{"num_hidden_layers": 9, "experts_per_token": 8, "d_expert": 32, "d_shared_expert": 64, "hidden_act": "geglu", "router_score": "softmax", "balance_loss": 0.00398, "vocab_size": 8192, "norm_eps": 1e-05, "optimizer": "adamw", "beta1": 0.9, "beta2": 0.99, "max_seq_len": 256, "max_steps": 8587, "dataset": "wikipedia_en"}
Below are experts of layer 2 (counted from 0) of a mixture-of-experts language model. Rows are named router (the router's row for the expert), gate (a neuron's input weights, with its number), up (a neuron's input weights, with its number), down (a neuron's output weights, with its number) and show model dimensions 0-223. Each number is 128 + 24 x the weight over its row's rms, rounded and kept within 0 to 255. Numbers have three digits each.
Before each expert's rows: a language model's description of what the expert responds to. This comes from a sample of Wikipedia text that the model never trained on.

# expert 16
Pipes and spaces in sports and election tables, football position codes (GK, CB, FW), and LaTeX braces such as \frac{\.
router:096106129107135184140099094147120149149182114108138124105121128159102128161094139117156135114094124114154127130111110138137158139138134100086147150117168119102096109143138106168143151128117147100106132136110083118127138124113113139099115101126132100101128157131153151115141134160095133164120103143125069113163105116135103149159128147129151112091123120139133115124130111152157179137150105121153109147152098127088126107155101135155152150133105094131090134149122186135147136117096127122181128136071139131116105175128175105167177106098153139128142062086114124165139130122173123132111124171127133094095125116118177092120112112094106185104134128152111084119128095128136163158112
gate1:117145145154107118130137137131112110174149120101104097132089124128093115107079106150102128149070089147118115073131104091081138156123143178085086130105130160096077149109142148134108126126121111115133147126128128143109091090143097111064098122078082159117129148113096165095127115168098137120116149169132104144122122159107127144127150114124123151124128130086089135128178137177115096111140133164149130115126129126111137101131144120122128137097113134129095126125123097151129172156132146104100169151094146123130131181121136118120096153110126151128155068162123137177107127077168141135103119165150131149100146113095129105128064128113096132111113131122131132138126118133110118127103
up1:138149091093138083134156117114089106114127150060107155125124118129112133130141115169065130141097121153122093135156123117134132162102131150122135092085091170120153137144130103105164120146077123116125088144083126095073101120135117140109166104105136095143125149133100140127134109098122144115097131107118117134113115104118154089121136114106137167133125066195152129155100163099101126182125153093136124138119130132125126113149156137160146154129115132139154160115112124145090137099094110134135115167131099057160128102120139144107108128117090135130133126130164130134095110086180136118167124134137116134127090114106148142138137132161123144166169106126155152153153107147112111157171
down1:136145146139131138167124162126139103123128128087104073138095119101115133114127071099107132158120158080138139126105092127125134106117087108107133162146171147121143101157147153095117161134154114134106144112110134146125180078129146153125129136119161140091151170147148164142104121115122127148155066138117113134171112123098108147093150146087163120112136149117107168129117140111156086102115146128138143107125079086175135128162133114124117141127121133106087120129132115092099087145144145129149118153081117129104157101192100134129136124113155111159134117152075152166140159174117112104119137144131165122138133131148152113122125155119157127128113101135116099114088152138155049114105

# expert 20
The preposition of, sometimes for or on, after relational nouns, as in son of, University of, course of.
router:107116120140179119143091126145161129128150076130113130108156120156094134095139120133140101122134153177133081152156096142117096158129145100135161151157117139183104138156087125106131096168112135120127167144095157108140114119128117120186087113113101091164120123129081143117124109157099132161129116143083104163104083124114148149112088098143107143150141170142108083105102125095129116159124103132093126103148117127128105113148126161158144118165156096160138096146135092170144141125114177159097112154126111149154107113091131094118145131123142154110158126159091097117108151170117135091138136128091137162115105140133124099112151133107128163156147099115098114095096109134102139137090
gate0:089144112128093115104098099149101087162137101114180132131103164108118156147159148115122083150138109158122153163130131138185143118148102126131123132076118100138117119129101123117132131143144131146137091145164106131134117152089132139121086118172119126120127136102141139141152147097140094144110130134108091074096140183160131127136131139121151139145123141075083129166124149103124135124131104138138122115100119143113164110119146136119152132130079110096109140147089131122119087119119132139086154102126143184095159178110172157125116137115142130129099095143140128133148078104133180149067151185126097105106108092126128160109150131173132128113102125113128102103155112155097134168092
up0:134112082068111166103130135157138095183139144087144102138123108119108141111140136095177105158094119127149116160162154128154111151115154165101140124107099130128114098153093107111148142131135124147140096129147114138122157145131147108149112087157127115142119160121127135115103100140104134093194114098110109121097144146213120091150110131138103170164151168123105103149111128107158124122107141115141139099141150124126141143159082117128151129116122115122143104130111109126157124140173163156113075157092122149101145130155134162150161131116149138110125115158121115127084122091131119108113120110133135147104106066148163128089106139096108159151137136128092069140123141106138175106165
down0:087137097112147160119104132132152134092133106151134146106102088128106170129146128100160129070149173168089130156122191129148109137164117109129140118116101126109115129149132140106120138123138111157104090140142131142126125151084124114136155097123107148111114133110158083163121151156135127119099134178090125117110151161152082130122100086166120140142104120111110143159142114138169140123108120124129137122071119131133098101157133094117119124132117139088117137138087129134160138162137106121123145106155145162065115148114158135103099143103181164111114138116112119091083146096103153117121108128125176121137084130170141103091152122127120168162147150095144099078127157078125130155163

# expert 49
The words of, to, for and against after nouns, plus -ing participles after commas, and zeros inside large numbers: construction of, requiring, defeating, 7,000.
router:128144153138161094112121140123161157139094126139067094116119104132142116106087132125161107106136132099058117149141150156101118164089150142153139165113138130093128130141114132127104125095129110146094135120148117148131129144111121131108111123169123106158133117175114128110116059153087125150147103084117131135118099120127136139141126095135139103179168137148178152091096122125138097119150106163114103114120121120121128105170168109157124102125162091121170079136140126145172129132125134147119151120098096128167108145080115100129141165119142149110133149082157157101107169164127092101155143116145153160123133159125129133101166156117132152086085127105090115134094107158095118108106
gate1:138160130110128127128109158108124119125094118088098125134145077158169102105145098113161160119092150108100144151145128064150095125145155137119110122144111130115135114134091082161194113148118098121146141114122088129144150073141135114123116162109126163098145104070137148087097133083131100146105101154102128090124118095112129104118084113107159150131125140091150096106137136162116136108114121122080092096130116099129122137132189126113164156110126128144118140096118105134117120095164119144095091167128109112096173151094085129124142105114121153200126111164099148100123140141135141128121143126115105134142122146120110136134155105132116154086131149129100085141179125130140133145124
up1:112158116148139125128123147138139101098096133117125149111124128137172118119101110144174174153088158099152149145137123101125092097139147152136133130146111195120158144152080133194172117161117104147147095099095077139089133122135147099140109156114143154097124120142118120097119149072116129160090099141136138122132132099115143153160126116092141159143137149121144146154129160162135154068141110096066151119140112080146141101125180140132134182139144131104097130100098138139126119143167114121103103120096145100110094144086098125103116112120180143203125140118124145086144114122144095125140113110146120127113098097134144140127130134135121137111124133076131130118154154143150124121145
down1:131163110105144131127106120120147138134093131113128135118121098170125121168116121145125123157198141111159138105123097101103162133129121101122094115069161129171106110086124148170160112117142145113150110134166101100069151113109082127138182113125151123120109137181136163121152115108133159130162130114114135140120092085125146090121151115115154120114155196111124125118120180086118131125152099139145150131153119164107097115112129164128144134150144119147140114130118138128114089148124122153101110093156143125111144088119125154113118135159082121136178164096101141097153140168157156161125084120137147127128096123112112130161129131137171164142115118137117063111136086147105157123093